From a checkpoint of a small mixture-of-experts model trained on Wikipedia: 96 experts in each of 8 layers, 64 SwiGLU neurons an expert.
Below are experts of layer 3 (counted from 0) of a mixture-of-experts language model. Rows are named gate (a neuron's input weights, with its number), up (a neuron's input weights, with its number) and show model dimensions 0-127. Each number is 500 + 50 x the weight over its row's rms, rounded and kept within 0 to 999. Numbers have three digits each.
Before each expert's rows: a language model's description of what the expert responds to. This comes from a sample of Wikipedia text that the model never trained on.

# expert 16
What it handles: Consonant-cluster word onsets. Word-initial consonant-cluster pieces such as sh, fl, str, Ch, plus the article a/an and some table cells, as in windshield, butterflies.
gate0:501417525483518481479496514555438409506522487569422535453552479506510433543528523469428521451538603477552522455524507432513583467473344455493540536509436618532537483455469399444526505433510514625501463482570477526496452511431488499473543485515517470542537402453545487594456487404446513441548445483405545376558487587513471470487537511455526455527510465418534581452487530573498502522523
up0:556470415509480470533523520459522515436493579422554445556479479541508537536466418541583457518523445486503497494430554595540501517497575570506486602484531425492539478544468533534466420566469498426543577452367537486521467485546483427506544552507513518541380608440566514427496500614461519583446549504568480562520454474475581511579491539479519544519522522508414382570523469447511481546521
gate1:433453527484471508487511470378476426548471554507487555427461437481596505502531470496443393471483505473462450499513465444473547584540386562451576489407429586509497469558425467541456420497444514507490508526405499539505443586573506484536544547516478495459492482443473477488473446473497570519538468450473482564476532514481490558414537466427531466441464568497456482487422521448656435499367
up1:496526456535565610478442564470466498548496453568532508404491564447431481512470513407498488500486455481401512547617515444516548524524436490486553466548395500422511439412502564514604595429442479528494425497509477481523470498552505572511392450501565513453548474428466499522541397509482491413519433456466534544486409523518500604504573514445610552546488540515539565507479521494574503477469
gate2:494528450412547425436506478490527544520472572577365439490470508579462502460514504481478482520560498473522511492624433417503519523606522526511554501597526377467467514572511539604484426507561557535506459609519456472483555467502551437515417505486541512455584429525448536456516417483474509495481466488544550511585498544569477642543523531481496513557421496517498434397505564492500474487505
up2:520462459470561543496458539549536468532605536560543441585514506558533553384574495509509533530506471622514578453552393540468404485637546458548493507529532394550564569555582531433555540501465441508501459460478477444572509498418523472517444472445573448485630395494542455466497486519518540474456464533516501509516473433521470444503556545555471566498527452471502487470500563462432437485511
gate3:611570516510453415541550451489505588427436524565467534531501497550643425536568427509471470535463534526557560445509367580551530500493517471624486617509555472480409437548455481464613552571529509461532519481489517511516518544458512520527429434506553400479505459544475506487557564537508489495536493462538479543497563452550408458474529540452531515476537558584528556449548514460456509490487
up3:484451472422470561553393553530468492589491467478495440531481408446458460384478493464579477493534565490416500524480525457474453420484520521457620476385476470609512527471424553547471473519551474504495507522611468542541544490557438490561490520447469505491537511489518494547542509575456416551559520610405618428570481542478569547517472530430457446482491515491514553488499528521565486494600
gate4:427549490518426506571545417528407490551487485468424441492517484425520508477452477487497502533411510456476558429460502508499529500528477502473581526477503484584508498527555493472464511538486572520486440442561519538613612478493491485491442579480416570510511539582408503507485566458403456516660509538513605478638420430442537502561546502468446490543485516532587574464528495474566454476522
up4:537408512503538458467394580511556497504540459424598604477474454495445507537532566484441491508572509588483410572580545523467495492499448487459437418557476524428479478450465513530476495473499417545574583533515545527463451542457504502411457438494513432472515521427614482507486376521564523450406484469474463464441495525490503528458488468502505567439540479432482501520553510569455657553529
gate5:520501487480500528495577460432495498515420569540495458436397508489452569488456534563530485557464460508429473497534530534492574523519404498536583505492404422592535490485527500598548348504545511577504470545476538604526526589544521500467543414516527476417537496495449470460537521508524553514618474558512477421539459445466493520480482446548451509469561537501488488487418518526661509569409
up5:505521536404471490478562426526425530566427504598527477450373556519443556496476543491508479586450528514448418548542517550431561572568451516502583456550391373548536499491506499554569479483522477536487527587467457480471524519565501440532526424540487515486485495514425465492517521496545560478585506595529436377485557446501477550523512539508467464502547524502545470451400477562603505550423
gate6:598417453466517507559571491487478498495535561478477518524423452533493448518517391481433451490482474550460544609484505464567515488476512541554469563527477554593439523535475429485533464503493488589525437534444554589565452494443511410527531661495433530508570476495620536502367571447519491402509495503509610481493504510530527453451486472526499402538527545523447503436509482502401466528497
up6:528515515588517512519515498469464508482560393608486457481543498465529436386585539378455451544561503453507470481481504588578470517591443475483528443525482435480363502494527570498417414585560476488538482481562468638446528484499486500504532458475489507497510540521525465525430421498545468510621474508496503445512453538435464550574536495479499638497432519525581539552477549536466465476508
gate7:479512493519546600510568591497504470450561507581510510459424501524490435532535514532437450519522504399404592506467472426547582511490455537489539435460484509542632475475454486536525514577505508582488425505439482521553506491516534468535483468462556448533600382607457485568543542517463499587587479431463558417532491401622526497500450547501571567521506522492566556436544546496508491497471
up7:477559536535586601436585579589561563465537521561499487479472546520582530528503519480465437471496467439493478519451496434498495524530525453484503544443520492496523497484480604531575524564453450482445531571386413505560452498482569459456528553523492516477569468589440439529453584476564570528485481493496583503513507533607466445503441646582491508576476452484517437516568505433416457416481
gate8:517488476490533517505551543482421480476507519527485476482443518413535557465545493502498528500496485524498564511424599498613506496572596642529441462460496464502483484544453396474490532470540480521497520517480523464499484522457497477446506544506378559509590494546466465458522417585400486535561505533364446542474557531577460537465583368435576506492553581535521432422532567515508602481489
up8:455506612596641478409520544390542431507492506549474518385452498462543509534536533487427520438402518547524574535362514479534527543521573476553396489562488589453479536536460464459549530389493470498491479538582478461482476458550517571520538424526433560462518439503392469479457495490503543555507508438452490466404492556438477531546518476487501529518426542483515514445469531457488543508483
gate9:485505448549554435478553560612396533490447531526485458592515491474620625498504504540460530414464471471534553440490571484506442515589491452491531424475452542595519534534511504488469469559612448508512472542493509445488436561546524518551507640484451454531555400582501571497496545471462410489562479585458507473445542415581476493509479472611550472534491466488570495510466482483537473474504
up9:503406450348464527510552429451500452464504549537371586370426498483441473513620480545508438469542411479551414525519401487518530564485510528452475479529494489361426502435584577607534561459474476471495496492423561533474552489460544499471505498467499529514492557497577498519510508543551620429475471467508452453549570580487488491494463476495528476525483499562461508460486535511497517503497
gate10:509521481441442462554503449531461498501446588498575473524429521483484570491540527597503493487459539372480463470490564451498485555493458595515469473459441478555478477506544404625442497600538554490501521532478513421503480570593441493625528450528435489564473487503417497542520555464564513504638541470545504546496440517622463466554480489531510572479597467491529544543394547540497539457492
up10:506551490560430400555521553496462509594561462492441568622514469574530493526545477478500553465480471568457523540495491494526480439509510458482514515532584485505536488527450500468566528492438496500528455461462546603526562479442463521399405437533501502475531476423480535475551507576377400544403465440437507519535599497442454556484515602452589526516488520547550552451558494462460577553386
gate11:528471479395523532466504516433441462450437459477426479533568538503374467467482398481529384448545513482500579473496524442527538514494571515533547436488532540490497537510408461550561588529462571511476353480478481515492473504453538505527499540473524506481560501537502459477542461512484553405507501378535603519551498545561461509490600599478471344507457555528508495408482577473461532527512
up11:484563503477553481448527559461515527435508466509428456533511494466487409519560478536497423557555435484520428494555572519466430494494589425518565504497470444517451534526476508535376509552485548473503504522460506525435434440453502555538549632415555495532451593538434494492535526552483594539583462421559445554572383534406481488482546554467522461513498494533475500452559468442463553473349
gate12:473491521516499526555528520448442528452520470590501467457465500416542517436449465536442475553529478496465547417431478474520520518456471554518476545531565468404558487524405530502497597505484530522494455529510521497590526571490506478578490605428455427461602389524506489507477544442461481498455448542503531473599512442601485499541485560452592421477482431483638680505475510453544472486514
up12:498511547467405523432550497543462561486515470466537464435506584455508512479527576565447518563474474458521487494500507471463376579486526458551451495486546552466418560461539502475438480472546470498400483546420502432522487530503568507520512598394530491479575474590511439487443584352504550417463531532514454485466438436595466572527438533560481409513478526440523515492498504421479418405558
gate13:570498486472482517530516490441442473516528503586420517531404500524477424528630409577574440486555398494388537456630541473511524485559438528517517516505384578486481549516398517512466397511445507509527484461462482429474561524454485472529520571464394455523433493574502516536525480525489474499538472484471537495592565506526541399516519512372528443458478471545542506478542535510450558444485
up13:551498412572471502523491520497461499588574600600478581495547505418568552523526570480567521441574469503547525454460553560447462487588509566568431493497444505430415483489488506527443487508537422464456467531476481425432424456554530463559458551439494545496494591524484471510445463516507603466508491540564375526454453464489493341493470389500462501557513482461431441516505494456483442504503
gate14:570494486538404523472484532529470528536477573547377578539506529537453548546510456543400528504476575452539481543493521547553421383492484551566515451524475549533402469496416492588488512452608488475450562482553492563423525543405546525523486513502563493541492469473465463537468489535526529573651533550491439486504524540512429595484508464567417516446538506465570505424462432531460474527596
up14:458539490517487519511414453543510555485493516489568542460557547547525568449501579508482506449483557540517587453468501435497512430425599486544507470470581488533451474533561544477462543480525467505464445455580483541543529477436491556492567522605623507465634524501413501570527461551423512470535537466518583484496612486469511468551501566522500340576456519478448580449448594542461485462554
gate15:567577552349530464566498484509459534482474464457472413582454487438504530520547484538435508446545462446530462482481544355502413467472456460441533496449473423520491534493448437491478423553507613555546551427422531464577607573399478460479466528459534456508451444571524465517501470533504417542576491529521580471563543526542543492446534517373487529485542472543508496522427524484496472542506
up15:569547591409429469520565522528455513523363472472402448497469528495566540547430555468435528448454484473577471531394565457483424467539562471479510620464589476587480506515444512530482428467409526468490474518487416455516474538403553478495588493499548483494545443490487476462543544526453427496488464482553609477532514569485564497496421587451456526502476448505449465515445493454509434582456
gate16:566571434429475415482492513513491465464461537444597452530464433562432478480575520433479418507476423421552432538543447495511540479475476524514538458510451520615524471536540434478458470560458562516555422487562513461479519558464443462513517505444460487518472421502443496536526445373426488495424598434458524508547461431512512541399501507469605591455501576565577523540470487425568559463485
up16:475383607471457466524536495515477554475488572548463471539405515605610503491554472400532471570403549484516462597527529469421463520506495518527549549556480388498476537580468378487547514549506521468465437484514515499516514471540462404504427478575508568457528567523441519436516513463382452531528496538486572507481542564463547582586433437502489479519455464536551488479428534501495475498415
gate17:483506450499517477502463417420534554523610473554528466363535505460488500477527487435559456560594439483423501499436524499519545523529468541497516476489541438538471529465487468443451459535556524449484445462453590485549517522558449414517456647388540532532469515500477544624488436517427475616443432501470555493474403577493476502479556464532526397536492537459536519528552496595479448446472
up17:540510557473501529510601526533442463433477539398490464598479469550381452516473416456395516488430585544515484413565469469535469486527497589549505542495364557512604428462514434529499481483463555546542517515478488548439521515450530583514501452540519509521561483472580496455514499584551551504480527461508495542582572441511551491530516474406406590409525484511416429507472466444535507549525
gate18:461414576470528482499508469553408382538553579584473577588395459474510520469554545582494472460487446462490443482470523502526478431518496470576487372531517511493497489475477478612567501563508580536520510481490523557470444525554521666568499489457481538552480360556556535489496421503513473494582413534528520521561535488503492547550592445519504461496476442520558546456450505535485546521494
up18:455598580446489423456510514535501433436353514509433579462505512490463468508479536499428501475471460523513383511560407463515547450527517480565457465538509588552445536429530533538516518540560491524435503564595486453459421491511546531479440495519568550418512431393534446529504497443498480449442464419504511605421556525497598428559493496474475450521415512460446485509479499464469539617498
gate19:452407561466479490505559429524527506548514547525420445509514505512451478431538511533465466506507531390573436517510598547517491538440491512467608574506502408572528489540548508468457548463519589505479405449528530483471462498443497520557480499461505497584670503543381453534515490562462474546500409490526441641538555571528512495578578556518539551526483491562513463539560470502514588531471
up19:567521518534526469531463480461589457591431542547520562576493526537520479620484469519465617417421534534500389462535429499493546445485493429519458553426496594473623462446455467491507527513444564466466581534521532529496483525478465496532525501553534516483397537400557512462504489523592489520473537446536396498480495466470534463452494460497447508473600451371474506521536386585471488486507
gate20:471391515563506558526504505553492534524531569513467510423500420518574479514464503443569579436484413419434605475496429503554414439524551547524467423539547510468517465504453461530423591448482461481519448552460551441511521466438535433513421542465627517491524438539571546468518518490473528494564518549519557385499456403575534497514528508517475413538554543459546478422528501508584555539406
up20:445427448613532500463449480600481496540403504531523412491472485439542564562492623532555455541527462563440518512486495536487402488490442427579523462435508531584487536489509403483501575564499429497518474545459481559472507522514458401486520513448517505534618491539564464503460512515543501451658465525508563399499458514475603457513489522485493528515480566580573485488424553471492446549453
gate21:436420478508465439526587453429442442519633544494488540485527448549561390506500517577486494496543596515465538479434541461503583486519494644505569468452498438554540477626485426448553503510549523507521471462496537417553527460546468530474550465459516479632409452498435544600500454569439428565560534507535536473546492433524539556494537568525566463508477485490546531503503541476533453529483
up21:424496562566458440447491516432493378541576463502404490439437507564493420523474549540416538491451538488492485540487495489489552488470506614486466489430595442524449464474445454457550552448473484474496464558496490442532448409496565531513522499449568522478424502494423523527474418502462504535515420637521516386483401518504447578512467516545545396554438511498536478564562546431506445527431
gate22:530458473497445487577573340493415550514459552501517532463431433559542534552511443539477549444509463508547517508421446465573491539527533531527582412497553512564560405443572412484568479467525490531457469446472507557415537543500580561469555540433505485517587530594519463501559509540469533473520507429513445461570527449603405499547489579526515393512556497571472483442520474518527556505551
up22:608533453524525571488498559596484552449573425414492566544492419513449489377542457524409560460602568498496500471528530544493520439509517592358514499403495577464413524516525567555501534532484561489522430482380535545532505557530456525527525519567418519522481502432533524519521493570484454585520518522482556481442505576550497507539482468377515497481503497489510532542417549494473529435530
gate23:569485446470489522467488513475464518456476473521495439487420508440558562512480470334485371522494531525509510458565519445578534516581477414517518431436505446589577382608572476495478501366546459549523483507413415481477537525499554432441521540481430479510523454539459484455567504490524464477484478513500536421529547472553495497497483502520595450458523532471403461474428473495546421586557
up23:549481563364609506519520441505497475604484572491436487530549498493553472451516557505528548535491483416455413499477408502462581566516527550498493450591527561564500467602490499444560530366472415471475534584551565506498504520540475473566476496543464551523484552449446485542473438549502460428468481402471398463415534534605466532565450504462478375487500516491514496472510544539502545472480
gate24:511521459461651460474465455487526543490553548571509432419483513412437496418528503526500483502585482453410568499436571440491455499504497548566564412466553489613466502482540583495552532595527481487516517390506560475584540473507451566508486583419543532574516563514480573540484487541327506512515512595495489413509462488513431522514461566504452467460470546566479512491532524485540519476506
up24:438617511502619528488482548463593531418469460536507501485453501457444547465516564509491496522549571488453555511441542485514513539537560515512487425498523502552491496483557578419554492569437469494450484498565522445552481422546533485486461580437606537472473508477509528496434526410369570541500587524547555410435411559429437502511450609514394423528450548510586486524530536471484514501515
gate25:480525438479492457463555496473387486510569645529553559525505502512534490421443488457435478481647407536434526417490529504471497515410546556469476462441436444477493487439436488471532555455587452525542525383394451563519512536435431458463469526467484431584527460497571576588488435535510512476459515538519537510471524467581417512492498513549476474434467385454518486436496516541537522514521
up25:514440538525441465476503495563482553510586605553536519453479502521605659468477557474477525559432540520513388571447478454405445545494519553481455606559444478562507543473466458515515565491565434470466512481480481523413407542578537504465481431508514504553527523506506561480508542570475512438514526503552527509494591495617552482527444434485457490479496412360500517466436461445463463462469